config.toml
routed_scale = 1.0
positions = "learned"
init = "normal"
lr_head = 0.0111
Below are experts of layer 8 (counted from 0) of a mixture-of-experts language model. Rows are named router (the router's row for the expert), down (a neuron's output weights, with its number) and show model dimensions 0-95. Each number is 128 + 32 x the weight over its row's rms, rounded and kept within 0 to 255. Numbers have three digits each.
After each expert's rows: "comes before" lists some tokens at least twice as common just after its tokens as in all text. This comes from a sample of Wikipedia text that the model never trained on. Tokens count by the router's weight.

# expert 3
router:103117115155115072169127177094145111150140095096046104128152113109103122131138199111174087106106201142131091081133125104145140149138115149131095094110091099187180144100105099138175159131145135157129130155164118108151077073131176102138142141028112086140153169108149115172107136108182072128
down13:160134087144121178127080137099155088171124135158107147136143145119139068197133204102153121132062169177154157123138110164123059172113168132134147115124121111159052136153112184100139082127107112099132142141108099133110103150108069065094196098067145128095141102137168116145144066127106143146
down14:135097124066143102161119139108082108100180121166157109120106144152109124072104087103087121104170149148193111133176102159072120119119182117069129127189169164077145170100150100130190139141081215126078136131115093121148093128150137111107107105103109181147123177088136127139164114164165138069
down15:139057121133112124107155132105138121132184128084153062141163169140157104190187137109165127099084108135128109190161147123065072103151136147144106137118162083114121094132097149128143108148123146147143191067126102112095127145114129087188101062163182125146101113119104081132057060122151090112
down16:196146095101066100150129176099140180168138165095121127139074161106123120166156125129072150132111088078087082138152123183142160103072171103142092161194109185158164178118154132088168104057139137126150153110099119130123111119192100093103089134142184133156085123099103128150120169106123145126
down17:168149152163134204133188171118144173146104121116148136138122109138114097108175185120111150106120127123127106092100097153094138117117121090110160139184034102175125196137070120112095135096134164133117102126175151117085107105123130158122091169141160038171189138147097172171112106155159083118
down18:184135196119138011132138129157068134109165116158073115110155130150173109137162138090125118151128134128119125157154157153123199090174173096155104110126191079133126205148124121092117173099078097122140124099129177140128104140143080092141133091148085129098117179099112101143068118118133133110
down19:123165097126172176126112155166133154140150153116128129086176145114151088129165127127100107111128117230136093170148126098116143087106141132148157098129198114051103040144099161131096150099204104132142156159124165132101151141084079116132107074148151153152154052099105126135152155116086132170
down20:111189086114165240165164090078100080118117194214075143125114079144134140142123130180115135128139096132079138093097117145139102117120110090122143108178140125105108144148166152110118110155139097117109077092162138174110115098113212152124109123137134148114172113172129097151142110060118144127
down21:078123139152136119147081138123130134185116110188144149118185102119077159113101136126134143129159161158134091158124148081148124164120130099061210088136057094054152088132161171104114141129117071173112106120101129097098167158129100121179128145100132136064182130202153139149138167126110168096
down22:090161153124117104178137119172076122113123111110194119205156143104133117124099163120153172167148164159099193108124145160110146164148168123129174176111087088097129133141119076098117156130067145079150072126077173093141141130138153104091162079197103168135082154173162129107125175171146140105
down23:109124159141112113157116119099168072078182080120150119135117139172141100143049129135090102151111125136139167130132121133128129190135088150094099122072088141142108129063174061191105080121112083089158138115136107087127130118104159169162127084180128147104156185094147180097152159173069141172
down24:112108130125115148189096144133110139160141130208048072091112129202170133120137149156138095109148103092174119136081131139107122136151134062199120137107101134134080130110078107157154067166108137158107089120173099071119079190118099132112110162109117140118137147167150083083185134115087111142
down25:162149144125159141167149183243105158136129146192141122112160106158145151112124165162104090137095154160160161113156143078147098105120112165144185070104124142103120173109130120107044133155147150091064123138179149129112126067146122196113166150125154088133122110137180113130111114082087102123
down26:149152115127080128144085100172167117066151162086101153149124121076123064111095086129068204083181128122172128096094086124103132116151136132095129146167139145115152098131122125175104165153142117140178093168129130146148118136137124121107141150100109144159151051107090093112079084117156066221
down27:096090132096124079132159115144128068108138138135148119165065104137148111103105111156125157071117171174156139161108157099147098168096101151135087164080141133090155137192177107159107135114167110136121081076063158135137137122127186123157131139092168125166098141083181096078196165155088195154
down28:137107056105091100173116094169112123117150134137200149139152140126092084114146105113146122130147114144103166107118097175104088136122141105125108147146107135115158152178218126135165124126109116142148140135186069109123144161158149111104051099075117076109047120130184124162142085077056171137
down29:139116120124110110140083137080154182123105200156122099162123134075102179107113140111094153129143116142182105127081077119099118140130136105132132113168107133090098117108107099141157166119138112192117103143150195144122121083238147079109076149130158070107140186121080119058153092085146157103
down30:109187121116182104064089087107171161089143094125133099118178136153114146100181220173129095108124100163137166139112121140152108099098136161116099128095141108174166117119101167138121173116140107132086117160111114139100149083098126129124152101149110118157072063181143098063110092117161087048
down31:101125174192123146102168079131073135093109126096099115174116127102112122135115156179122170114089107157133187135125136137131054116156192145106107129113113085117136106176142165125145171146165151141145167078162107168110137127090097057132120107152124131169022162103161137187129125101175160163
down32:130178149135131091192147136147081123094117060125126113141098171079127092138096140198174155062075088127130117043152141136124092142166075110119073133146136189113165122073187087140131124135146153116125123139104152116078126154129162121139135129140194091062131093163088139143115167157116134115
down33:174149124114091190190116156144130175143088107127120157127104064150102184101122135188174128120188126114130094090182153121141118056159136108096106113138142134112082063132119119135083110135093139102150140162119165143146126130153145143133140071121113198096173141178077183077155120061122131092
down34:091158153144119107113155114119167123173076081149093137145145158131158090086074093168069104104116069125158163096121150082165163153094103160114117145139130111103093115096155126144121050063123133076192124145148078144158091088163154182197162128128161161080131147144156115114116101115147184103
down35:128139111081057153092122200114111154132136155077126120091119139115133145184118161157155121187173156116081173116111141127130196146173142159122109143138159166077116101124103081096134055131102147217159056128121097079129136134107138104112161208110128123152130103159098125160131086133163154131
down36:161141056117091117092144159128134117140134130153108154165120161151184135117120123182086081156114147145147072121188126172148154157126141121141123107206092119077090097158091129140176119099100110111099145077089140164111155165157151084141126112098078205079143172144117094161132103111220121105
down37:078111168115095113147135109178138168113121088099149098096116135122074075118129103105136153143117147174149164180112164162157200187076173155177168081127189121132105104089142167145093138109154157164114181126137122042137161128124097096098123118099095182144085120078132165156181142114118120158
down38:185085165142091187201170182095138120177128125099087151117109119132126105137131109129167152134185113124192156115135129147128097155132134153089136148170070165158171166074124165105139126138174152158092121096143129089118136127104142199123194135169147167114128144132067156102123186159087189150
down39:110127105104170169096143132158133142103124085115114102149088133066143183128162172148167134041081164117148147093152102150139125138094153150123151107109077164145100195128150090107129117163155103146184074126107168121177167145144119105138101125093147108162226128128197103112116194111113149081
comes before: " the", " a", " his", " an", "est", " their"

# expert 7
router:130121101084129060192091156035127096130134132113106159131124129075159143095139101140156123157091166173167127085176096212099108145096143044174145113097104120146121142106112117105170111146140121150090133164099124125184181135145132098136151118141173116121148130072141138113096142080089092187
down13:144096153156164107053176126108113098106151095157168106091110112171098118132146062133075074128101079091078107104151132114121112217093158158160146094128128111153202103178127137131125068085173109117104090167092104127141124104082130126192104167149119166159131116167141116099099120136140179120
down14:103147132113154093078135144110114099132200137135138138133097097138070169166137147098104132151122134087121176131075114097064156091088128157131109141125166140140071133163083119138129194208100144123130151211171150079110145109133098110145175165082131134122142087138051103091144092069164136140
down15:084159084169065086097150110157076151126130151197171177099049152162119097171127108107121040114175122209093163142165076118126138127140132131167078182143119107074098105102104155124136162106126114096145104119144122144136136140128145118159096111129079153085160146087117080160129115129137143098
down16:131108168102129112125069117142019148142125130141109129142147054158070145084108172056123150135104159070105143149113118175102160166091127109159115103122050158153134093141137096179083125155097143141191101076098123125094103100098126131111079140161135131145150138144155080165093115172160124129
down17:100075087118194104139162193091140135169155124112134072126119192172122134087132191139128156161113129132084113121103138155146143121155135085110170160135155121125166083146125073136150098140144116116045117080071101113205107129148076146119126085111109124162162174137213154113149082127142132126
down18:124129164149109142075096127102111110095105073135150104128164143104169144150118093128150117145187107120090102096218126062106145075132142139164147144137025174158132133118140114097122135170066113123092101161144121179146149085099133155157145180166170139145086140105094140115143147043138136082
down19:036168205132128069049174178143158125118168119157076143091168130152118161153109168134118164100140111129105081094110133065136142127135131143074126084113152133137109142145166111088156135084160140172137080107144117136138103132157203120115070150143100195152108167153128142127111152085130145114
down20:122152110176175087128119135094087131156153137117146104138166181082115201109081154173134161128119126098167093113160073056169106124151145172118108149142060123091142111146127063126127111165133218120132114166112102129154179109086112150131134139129101178186105156142150143038159112129117132132
down21:123149142192121125117127107166128109097127151138142057154125132106168120158175118140125210093113121113156144141134175136144118119082119090163084134059142144133142158190114127136099123078142158106162158104143202087112135110116111153221173202140120140190128134110147149066051135125142151128
down22:164183070077114080165094092155152149163184157093114176158124165151170138154111077106116104123120087112118145088097149082093182147100086166167132132098173118173052153129137155153119130141109102142078092117140145155124169175130099136104213135161087098128120117134119106083140137135158160070
down23:115107108136151099128154075161128129139126116141131146108100087093163120148087139111133163140076176109148170101144168118142108181167134133123143066188084120143124136112180155197107155094129098159159154186089103132086163127085157105132109073111133213106143171108148070135172147163089209145
down24:081077120100143134126033098165169148147123165167112063153168081195095132130122125187105124127111141091101103138116148105157152051132143115155174135118142193096107120085138092163145143143118145134118102145190155136144178151097146123155124148123120099142093148085102151117041169126131090176
down25:196163085083169132146142059142080155170137123135139158123121136048104104157097172120113082133139159162114165151126116106153078086123157181126121146106147068136140022125120119129148151093189142113077143106126147139117149100124118138150110115138109099098122152069148170194062127117093147118
down26:145127104077171094134136135132161138138079074156159165145095135149172123110139099141187184129163125112124077103119149040187116111098127120128116167135054135052135077154091160075170134162147102102130168098105203182101122105209133101111126131124137129140126151130104134119141153166103109154
down27:140071092129141156121124165164081091180074123097154113121159113203104074143110108162132097104086146181146075106195083153066132149130131104157114140120102144125177133163114177151150119102092103137075103118115163067136072085098101207145108107132118133131139146147135134137192157146116076118
down28:111161130161186117108108133073088126145173133075114100142121165127106130145116110140095056066169129175144140059118102120127092079146150192108196126136158061145112156150151081116099156125157135172063116074105184109121145124144100159104144125119126132065164103176146156117167093154101169134
down29:116093153110129105162185156148159106115134149121103153157133120128105097158113141157109144146089135209196108181148170136106162171140204117077151173135059092091135071163123090120174108152139168121121114172122116150162170132161143104062145206161126160163155102157099114138121107123153072145
down30:164195087170123190090111183157127095121168172140148126098128110131131178118123141080136165108177119167099175120189162146160117151132101168125063143156177144084099118121125157118098106104137097131139060129093127060103162138132153133123084064162126142169083099128178165125176150084121094107
down31:073115180127060123147078139111090200126179191175114149098128128095155096174117126119115168130122059126114071166127113175148132066125169110118163173145170133112127158089126186158179115120081100081119118166107159129153078130112097091070143119108122125110115129085151123136089130116147185152
down32:134087098095125117180107124109158072134123104122100106111135131088110151068104155115182156141176114109164099153135074045128173160162140087131109163141121091141062169108132178150101126151144171092173184105146127159160110074117143128090173118098071123044160109132117110082097136094146098154
down33:096117146118109133157096179174127168173089159134125160134092147201093089067127095175159110220099100142079143157091138144118132084118113162131147086193127150165127128092112091128086134060095154135099162141146128107183102125117169187108137094140153097137091143092173172113107116176135106111
down34:146123114097088031118135048104117097126136186072130134119137153135141124096163132117141095109151142128173146097072125155128144104161139151159189122154242160139171162122152104118146122073136126163149128108109160113089129143166155098084113093113135057110163114093157141125152089122146188158
down35:114124046165165125132132137135123153126188087170076110135120172136151083204157101149161150106186139096113127148131067121140110117122106103098193101150202125144117085118088173139136108129127130167151091110141120061137115174160104111140128106104156157100158149136095135157078077165069185166
down36:117111106131116074084078192086105122130141101113133145154138151148096105125024072185138154155122124133106118044087195161148144176144189104113096158130120135151131168214163118123136069159192103123151121097134130111120145146066150118125159102162115142145134157141161119141122149092104123152
down37:144148169126026141128148146100081109126069124117092095134126115151114126075146130193145150062116135138085087117139161154123155085199168109141120122146138114133141156074131122121191139119135149153058167158142108131057106124134123120112111110179086106140085093201104169091130076144147162108
down38:132122142053128105171104130179112135077142122112110118166104148152145080165179137162174178100141126176128097116139071063100096129097148068117117177143081143176119173109164142121129176138128115145132097161155164160123116145089121135096100084102152131088135149048146189130115057124186154113
down39:143115151053149103137167152129140124147153131127179141078126100190064118177073093087175154099127137114141152164119207125151133094167119171119147104113119158112130108095134123164112173110104144136133083110130140186165147060178122168127180163116156147160111118118131143091213114096129063158
comes before: "\n", " ", "-", " S", " 3", " 0"

# expert 8
router:119116143033198113136134148116115113157161128106131152050095090108100102125186132115176133106139160125128165122148143143141172190111124140199086082149127140168115148132090149165118165109129157140131117101121156091172154111104134130111119033054078154163132109093171144151101082123101159103
down13:100182221118066221151126136145118145151178137123083088169114108073133113106113100142098085101157125158102098118134114119127166139128092136128159161143063118109136107102153120136079110165154072157077114138163125082124164072104111155106153130197125106145153124101088146136148078165098103173
down14:092106128170116132115190179154152098146107181085186123147165137109128122117090130101088178080137123068084117128108134085066192080142199117119169139112099104121082125147092095127097093175147142088115062137153125145134101103104229156156116121118140111129124146146152157085158131135082105114
down15:126126121097134088160128098124133136152145119072123161171178133122110114078115076117113097101147062146122097084125073132140174108117114167140221156068171187065108175116133136138141164132115145178107093137126130093181136119155118240116114144128116140102121139097162129131086089174099108156
down16:134028094167125037133135121129163109117118159128086170165168105138173146102174149087124122141119159135134129090191129115103154159134131121075158108116202101171146110066171138133077150148104103164107084100095105110105120084107172134146099134147105117115117097141164081061140073147119131151
down17:139102038141147157189158125157144168114135137075133101139117099130118121119114130106184096157189118102178136094067099109152168081144101097091050094105170137150135063100154181141157088096097133109149162143149128089139120143169138129175155159121130068113134118144138178120162089167157072143
down18:167156081132121105137138143177118131148162121101047109126148125110137147144129150084066184130130104128141126110137111119127180182112182088159171159133197140098152119101100108159119146157125098105082107151160116186136167130150170133196133186190081093144152143056113147146091179137183110158
down19:155110133141105077112088085129115106069159130139139142114128130068089149140093153077125143076124143136105135135146165103113083173109072128134135169136093189174073180120130118146182084192150094078113068115088112133091137116149151132126130106139157082152163132214170117067077121131097093113
down20:124071120108163148128124112132110097165091073139182129175089161112076142099104140123149164114099135080098099129138122164043152104090149132125096110150156147215095056087135145120077133152131121161130095130078160113128152144106125197183153074128115150205131098177128080128134121115163134123
down21:061132147122150117048100131079144119113105117117064137104121110122100083127195108130129136184157185090114095148155142118127130129179086165132125081128087126092178040152153092089124160126159076148101114095148133168103108094110137098157175094082113099097111154179086102103120157129175095110
down22:128117084105172104134103168183109157113113193178141090189152079153097150110108112147090138107138113108095124065103123092092107143071103154176164172135134128122133185154134081115055089117116125144100171142062105113153144109166123148087069168132164164170104136087103124156128116129054151130
down23:091159164127137046125148075159119093112152119149101118125126137123141148104155138170104075212085107071159151145152153166099131121081122086125156128172134097137135165127124065085117170130125135068102110105134106189138052183136155159147127164098158106140079178180143095090126131155178131141
down24:158117143125161181153073170090170152114092184114104081131066114119142144121103111064079131133132181163173144163134164204136113101143116128105085122160114182098071150151122150128181152145094161159089132142085192129087105096092121151101122156109093195143142134135105176160118106147106175097
down25:076130136133172130085152096117130157115051005089156126182065131132120100048137144146099145170155130085166098093151101189138066161137104141161077110163152126125149138111104165121119129114097109149165121164123106098170108137104118109123099164107161185103140129108100156157116107151095131127
down26:103127061168138098124183084136119155151092086165134090160144145147104166118140089113092089159122111105177101136145137096066115105108108141163181174151128133182184139112143122150207142190117098151105142230087143112092134093112107154126175113125145129097113131139098144110108162140198108174
down27:185126103154139158105138138109182144141167099104088123121100170159120035168133172094123145139166085114130079103113145159171151132103155090158136071105118091098133088155100181096158094117120128145089103167144093128168088135163077114155103119196099139098170168126122157134101171181069133183
down28:160135139071066129150147136130120098186155144152137150134165120106108108120213096091137072117157130084097138142117171200087186178121149136145203153181182160117158183104124091119153104137190116089111108059143081122141089129124143135106127162066096112111118124101136083109118130130111155112
down29:131116117125144168222062141104185144140167159130183138147104125074128110143093174106123153093138095177138079046164056076130143125098094114105110106132146108139132109167189128119097160105128137117079146124140172154118080156154097100129120092125167145194156083101101161122157113120159164114
down30:150167111113145092178151124138105155130132128148127172116123231162130185115147102156116150120143116153119108084168159175104117128163121112131188170089190089138160163129137128088106120121054192157148135111129124097150146138105176116135119141151109100186094161067163085150098190100077069130
down31:109177128101151125113190158170120099122152145113174135170149130090133093155135164136107060125166147077178093131130092090141128164089127098154110142126145064077170173151157141139142115091118053115195087164168137171162131194106128090113109159160116115134139108177111190146120086099152176101
down32:125158097161076058119160127093118133101120156151189128164106077109067123145149104123102129125116112139105125118131181142086145044146080095149133076084143145149095125160135104132090066143110111121088172132150195118146146158174119143108122139143177147038086124149129179126145128129111161048
down33:144146142156151162139100100110153092126118079206095162113152087141139109107146158120095069123104162116095149117136195134092118090098145122139113179163170125107067120141101115126110114128077114106068129146080068186053093088121098162153138110123103163136171136109150132112182087217165138126
down34:091115164087070170127120159142143146140121078172146145093083155203113113140140128131171153116092139150140140207120123129121108122127118109114071108145173166129159157206094128143138105194108169134167116078203159161062162117133133148107149150121088112079120151179179100118096146069118129120
down35:091136131141177050126151154169187149143129124146125152131133129105093115170147140158132226125085120113071110119131127188126128069168069167147104118155077106142110127144070182085168075123118104101162104139172080139166114121153143189108061156154125118166164109127134139133145117148154177115
down36:150093118132157204091094137154115177102098102110138150089160146176124108172113128161097154160169186095055179142159113099157164146176142113201173114084098123077141097168183163100090141149170098160100158176125147118085217133132100114159097102131153142149116119133130113150126099128116113130
down37:201132125090128174169104090147165127159102147107111130086104101177089101118215089098164172150083172150167161111128111104085084115122049161051176067149129106107143108106103126187137123136150144169110155139105114106142108098124083126108154121137140106179082138118141104122126164090126180117
down38:166106115164131199155093164192140066148102114124097106112170139111124129099125087120120141135130113152169077096119057141113192154139149158112120127139137183120090133108168123141158113098109081160120100116106132097095052120162163134142118129119174084178133183084127029085132076136140164134
down39:106087076155088197128118093143096118124064121135136148084108093125168093105133157128144120145154142087036131144130102116139088115156168097153206150183118159077195167079109113088182132117096114128158105119108114105096124128130129128174144067160127159142152165149198132194139130107114121145
comes before: " |", "5", "4", "7", "8", "3"

# expert 1
router:151157164100076153187178139145155116112139132162134118097095099134170075115071110117155124176092096143071116177111075141139150192098141132181111108142174121123085100116143085158138183117090146146101100144112101109112133127113152145158142117088151126140186127081152156198104115071104031114
down13:174118140075115138085156150166111132125161133108154150160051144174152107159103168130150131130148087156055145069173106119135083113156056148142129145095165128125131107160133177201161131129118127108135140112092136088108138155118170108111093157154159125199127098049100143205102127117154118077
down14:142095141107125107186097123127092123119053137148102162134069143121076097113140115119117180091088131162156154148102153187145064195076113074110120107135110154069180148126128113148117176154133200112136136154069112153181149103162085129069113168128124149127131198122086141110169097111124139123
down15:133119156140087024173165199130095094101156143096140096178100175113123106222164120130124166122137110076169121175096124135119166192149148150168135109132159090096102104187139091101129136171073113134165083137128142153093148119120133080130129120079150090110095123090131106111125143162143103158
down16:156114164175101110139104089115112023081168096152173156055112116120116172134144135142157136104142126107115164117206141109172158123073118091160167095157118166147118137131078091129118094154141104151122063144133200095164132052115154094145092103185146161178128114122126113103136137138156129133
down17:136085157109082137132167130100174156130146147155142152142078115183103085165092090153118172133116133088118158124176102112104138098078163211142158069151155137133182157051149116123114131143167143053096150124114152161099110106115188117121081174180141098150135108134174145170095144103134071156
down18:097098170134181163178180094134133056105143093137186144118166116134148099081111144124119154127139085143092083117157134149174140115098136123161196110139168104084122117088173101100144095169133132179191169109118138106127203114176119156116127133080122171179080141120140089082109097161161159083
down19:128116134099121090154051153096081157139102109155105150124118134122092157195167087121171160126177189127147158193106149067107121126076150137162145107164148103179109118151166148102099077112167114156067120087110133120139156154118140110064185082138145117062078150126110135095167141096128179136
down20:146086121144158109170098160044151122093098143152133107142101109123193096129151148220158133186116134113147153085119134120092154146230101091109162097186151117138099129107162101130122144128092119165113134147067096131107115100103175124092169140140091150145166095156109162125140099081110197134
down21:155139158136120182137116155120157127162144205112104108138108106159133146113054139121125131140156164136154122050124089203223098151106117151091113139101130109134134116178122116143155175212140145132115106158085183045141139125112096180166129123099142096122145123103089086134131100163084161131
down22:109132130144129135120139143070121142127192118139110163154132158136139139189111130089080053126127111111135061189140148094165146106140146105075055187109139124108137142223128093124100136177098124130117093132128098202122150155107065123081143169140160084146163133136148134132136110169096052121
down23:119122113097113043148156154155142118133101210104113196132150156154145112140091131085132160162138146139157168158110112153115111119122152143080110050108101110130123139147126111140153154142094132144172163121164158095023111105176147143155065077179147071087085154155136140122109135073159148107
down24:093153077117155152160079097114131148139055130127079148076145150200174162177179115154114101134103070112088130098113120077102103150164104098160161127101139125098093133069131152117114111166177140127136090136097144135076083174162122168115145110183132191158081166140070151144102143141112172123
down25:118092143164050148059167119111162094144075148093137143139107141098083136190075085154127148089094089135122100113119097104173131147102128068147144073117118112125135172162121113076110069175168136070104136102119162092157160105076206136104132122140131111146114134157103104109074159111109162082
down26:120123142098145129128143137164147122096174133119147134118086144148173104087129143123131154181116077094155060108058151152111195138139177092147153151155114058108149085092154178135130147155126089124137098097179157107108116136174165122129113150038113203070125131140077140132137078123130061100
down27:156075106141136108125187123083124177099125132097079086089145153158139125121158122174103129118127113165133131102112078112130092104110133122130093176121109126088106091144094092091149092184133169116151058135116151104126139107123114092168130098132127100104189157131000146203161148138147127143
down28:126107192131123090148185125113170136054137089181126092058100107124115130123119088085159090107096150101094094134147126084177161105180164147160097145139171179137128123095125121099147073051118173127166163173099142169139069152125113114167128147123139086139120131102088154133151114117176172182
down29:158092066112147170137159140162126172135128156151115125108101133170136139117120156173140079102081167120120107157087229158129155156130145106156122150101157106095134135146068157129150094132139135124145060176097093121115096126159064101080070109136149139132136130121157117081241127143081131087
down30:178184138118168031117158090089148084174134144111168128134171062142179123178120096144114121125138101070146115139116156146060109114162132133126090139111164119077089145066157122169157110135113138123133156176136162136152145109121142138122144115168118174148115107158095140086139144200214138089
down31:120113233098098175077141100132159185099132138107132093111149156119112092089108091150116127108146093115142132086104155070162152112078151164147154136191114117109099126137156207147074111119132137083111126090102092133113169189161101142119108187136134163114090091130190166112156097141125087084
down32:104157128179082147052119060119136161173183071088109047134105176127125138158150120200132119184153132120185098122111119126125155162064180163117111087117078144184089151084159113115157137130117135124167139138127134136136128117144122090116181185121138113172176100121125169121135085132145105100
down33:089195091091142147111156119152108132130155113134071093104091138109163145130103100181115068202115147149057164082071097121179137109117084098104106131095095141101113191094129172098128138121154097098142100116110111094146185119069131144065150075145139163074141132094122148092151108115136167158
down34:173163162041074142170106086112070171199098124104061155127151098107153159125147128111136122091149111209166140111165128032135126125144130167120132105148099117119134089124165158119154105134081160139144104082131176162139152117134147078150186108164147085175130102126153139145146098160136116147
down35:107202078142151122124107192138103130130145099114161085108098124118128134192119114143051137115161092143123152107113060139089110103125121123113103165178177140143133103128120124155124188064141114132084123095129116109089114136196080118147111125224140158102116173151142032149144103154125156104
down36:121127090079140160138136141153114150155162072150108074146076116121124163128125178155083155167147117142122132155069140135099100140119160116121085147135091108103113107195128143107129134127074071131148142184085150164131098187160112224120148195130110117107176145176207125129154118137087086079
down37:079183112118193123121091155102163061129152120077078116163099089165112144072117091084147103121126099079107134179083093085137154134130135138113166117112156129065109075146137171127141156161164124121103159130113161107101123110137159140166142195191107099138104139097158063085129169074135170151
down38:085112098149183125081142032115119082132120144124118116087154128134131141108157107090101088136107121114174076143133061121148109085109125149133151174141170141111155127098108139094168184085118160148079127103170114120128155147118154158138151149183118143067123215141115184062090182085137136091
down39:092099130157117130088089159116113130108150164113097202131146152104107128187144157067181086087123092115173160131077112144097093051124130149115143140129123121198130156121151160122130116102160086170150091151134130163111186138151146118114139126085093103198156096134078098158054093175111075148
comes before: "ed", "ing", "s", " to", " of", "er"

# expert 6
router:103126067100173164129135125058075064153119149065117187143142061111101129144115144154185124122114152161098166133095152113135132179121151099121109142168143105129142121119085117126145183117183098129123136163156141185132146085153112110142198046121086089117122204137142110086104167101114126147
down13:146097092113166090114134076162100126146111083083169069162095047094203144124131143164115121096109151112123140113125052155136092106152160112161150098202158208143130153119130147082127089096157130085145126138139097122128168171130197097110129114153144132123119114134154111138157103107176144053
down14:127133134161117106098111159151118102126171137114171096179108127103173166142133158116090218162178117102132109031081127082119141126114124124121108204121103120103107140161135135084099150143124089102161116175142130165104166112115110094070134089167144073131101165080165118153131151130089177049
down15:138133140143161103102105169099118124107151087163202076164117082129113134100093152156156124049151100139120104100172195088053191121175167127122100174140097156106116121096138121106107173143127175161085148119160140132080170125150120153178148128160144126170106141182148167139129136139055130074
down16:235140162137127165067102157152100112024125115159127148154156127144123108145153057130138091126107107117144123130151168074114139114166143154109107157128045141066108181145151122135126171144036179135080168147111150140125135087099131141141114116107135167141136121100160145122099123104118136088
down17:142048117178132221143145134130197102178145127130105108133130154099076091130132154131125153104068151121142153141118176104128137214149117098080115138132093142154155107125107152108094072142176141115166057117135144174139175148131159128073101154142098097060167084130132097147150110126151146091
down18:137149154125156134122129172147135138096099087190115240162091128143129109129190083121137098130132156046139089144176100114165103143123104119142115168112110119148086118162122062049131140100148147093178110176132149111156113136124106142077120140126131160106110113164123129083102110106231149142
down19:116170100122084143161120087109116114102092094138165110121084098180122103128144124148076122160120156122100110125108170109122127114104114151122115049097170106134141103167108126113116192148170183162107103023128177137144140144144106187176171092130138149135184100150156186092130089165086177179
down20:105102191132173177125112118208089068106090094176144157066145120069147131119073161137123112118138136153187144097191132106117101129207098096158117175148115122089163138122118123152127159137155118129124158145071142123077118135127108065156107121090121130103169155178113127150120218141123138119
down21:168149122112119084139132189149196105096149102141057136151115175077165169157121099139164186113119166117120105114123072108081098168107084143150155170128150082112042118136151134132133153134110060147133068133194166134167169136181087137162141163122167125164127136113061135125117105112138126130
down22:130106051120118086132089136112124061116137119079126079103091117144158149099148148176072106178108068115111169109096134096149133141169135142149167135105188134166099156118102123135175127123140147153138040065064076144167124175119170173144138166136109127149107143109156091190129165140123181138
down23:134133180111111160115095177057094196139168083158077174217119066134144118104127090071141157151126130098121096122083163157153099135087122131145128111168107077124106130188130139128078148108129145103111141105114158093125092110155079126129183117182080119080159137124154127163136106164141186100
down24:112108124146171108116134144056135135075140036135104129209151157098107126147114115155151161131070118179108103118180122129070087142115110148088130169178095140106044122119174181127080093135175121149091139120090113125139143114106124100105115183065143150118104145074133153085117157149129091132
down25:170127135134202116132129129115154050126186109124097065100133115104136115125136179088139110128052142122169110157106171160113149133156147091102176126154122177109126110063143089180163130077129144119150155109125095109121089115168153128103109091145056174084064061135099107140189112121140117144
down26:117125180179122094194178138151118173092105143135083149109196133095117143092118164157149189122169099085124210131112112160081169098150139126064109097158100082105125194170107074114158102132112109164157135088120125152129096159132116161127130100110136141148150082111152133067166186155097134104
down27:179131076121153169155137156079156132143144063155070108150088106133145152103138103108101101106124120092162083084170127130097129119104125155145195163142087116066136120104179058133201082126137064180162095111121090131124093155105105099143120182130107119095167107148122129193114069117115109103
down28:124119172142166135114155095123138128077109122122110113066078146159164114193094110144137149156111112119131062115120100131167124093170109135119078112141157067202155107142098160143113075118120185129174147140125178076133212144104144130162146153155158085166137164091088110097075107200088125136
down29:141132066152143104142085078122091108118085193139142114112175102127128130055146073162148143079088129170061145122187164102105134128098125178149110161095131188096075131123152124107166095161110143103138178127122107174118153136190129122097175096145135162172080142117145079094125126170067147146
down30:099129085172116137154110117086066089173103147048101146173118156117099101172096154088100122064113132061154161110143147135140124155167167123100082071156123196060110111166125093124130151129050105160135124122108133168134153118168122165108101114156080124171098092136127080077115106150109136145
down31:130042176103083165123132120141163066138102112082116101156134102120085190127150112108155166110117183155194079103105098120111079196093108105148167095141183124110108106133121115106131158159126114135134016096148141131153120112166142168120103126152145126081133170145180131176132127095120140092
down32:111106132077128081155082147107159149149102101140160137135171100138140068170149125175155133111168110145071152107182150104162131053114159169141120084145145122108150171141117165062143119190120187137133088083138098164102110126125192147214112122141117087155118181134096130187090143110119146164
down33:121201117109129131145199129176125061150164125150108142168164124119142158132143137159132183144160081122197123109086021159123113123148110163104187138123146108155148141138157096114121152203144119173142074173135130169135157106109089128111127165130153112077142093125105090058136089089125118148
down34:155165095165164163171202132204095145120153100144120127131105149082109139102147089110099123129127116163150152064184134143129085105130129118105127106084115116099098087112183195138170119099166138096056135155115113093127192091130131139143112127171120117117154130158060114111129139164069218139
down35:120128136156163098119185145104099155172155107122179114100148106121165086150087209156139162127150066104190102155152132148158198130177128079116094085167111132076135097100088087100152103150057174152101073134130109127112137153130099135127105187125157158097134081113117114181181130165152135113
down36:048108189132090103129074136151137103119112193118126149115113136105112141124114129107142167152078095161129101122133104129189103126156132120102164154108179129155131137142084113103123127136119136101164117101148190143066136168166143106185072202135092195168108163077105187124097072142135064123
down37:151107177110107156123100084137112131123090107153168130097145175074103108141184121155107146195141110144058148121117176116139176145117141146136098160164132126123199179066127180128102132119078073089103090140145130193202143125072141143118128099101082100083113139082094166099118118091159114160
down38:163116073116166112069117111085157147149149121130145108163116186165066147075072124140097142102194128189135109125148140116075069159109104163167198113163133077130122091106138142138160154138134093097126113131149093070117149103124142117150159115107183178107164184113115103107083120064092120087
down39:136145112131058067128113077119143146133081100108151095149168147162139143149143152189117137131115116154148156152172097159141175135152131101149062115094075167138194099059118040085100102145139118141140187117120110125152139143149143174142107088069116080148099149122113185127124139070132070154
comes before: "\n", "-", "==", " and", " The", " was"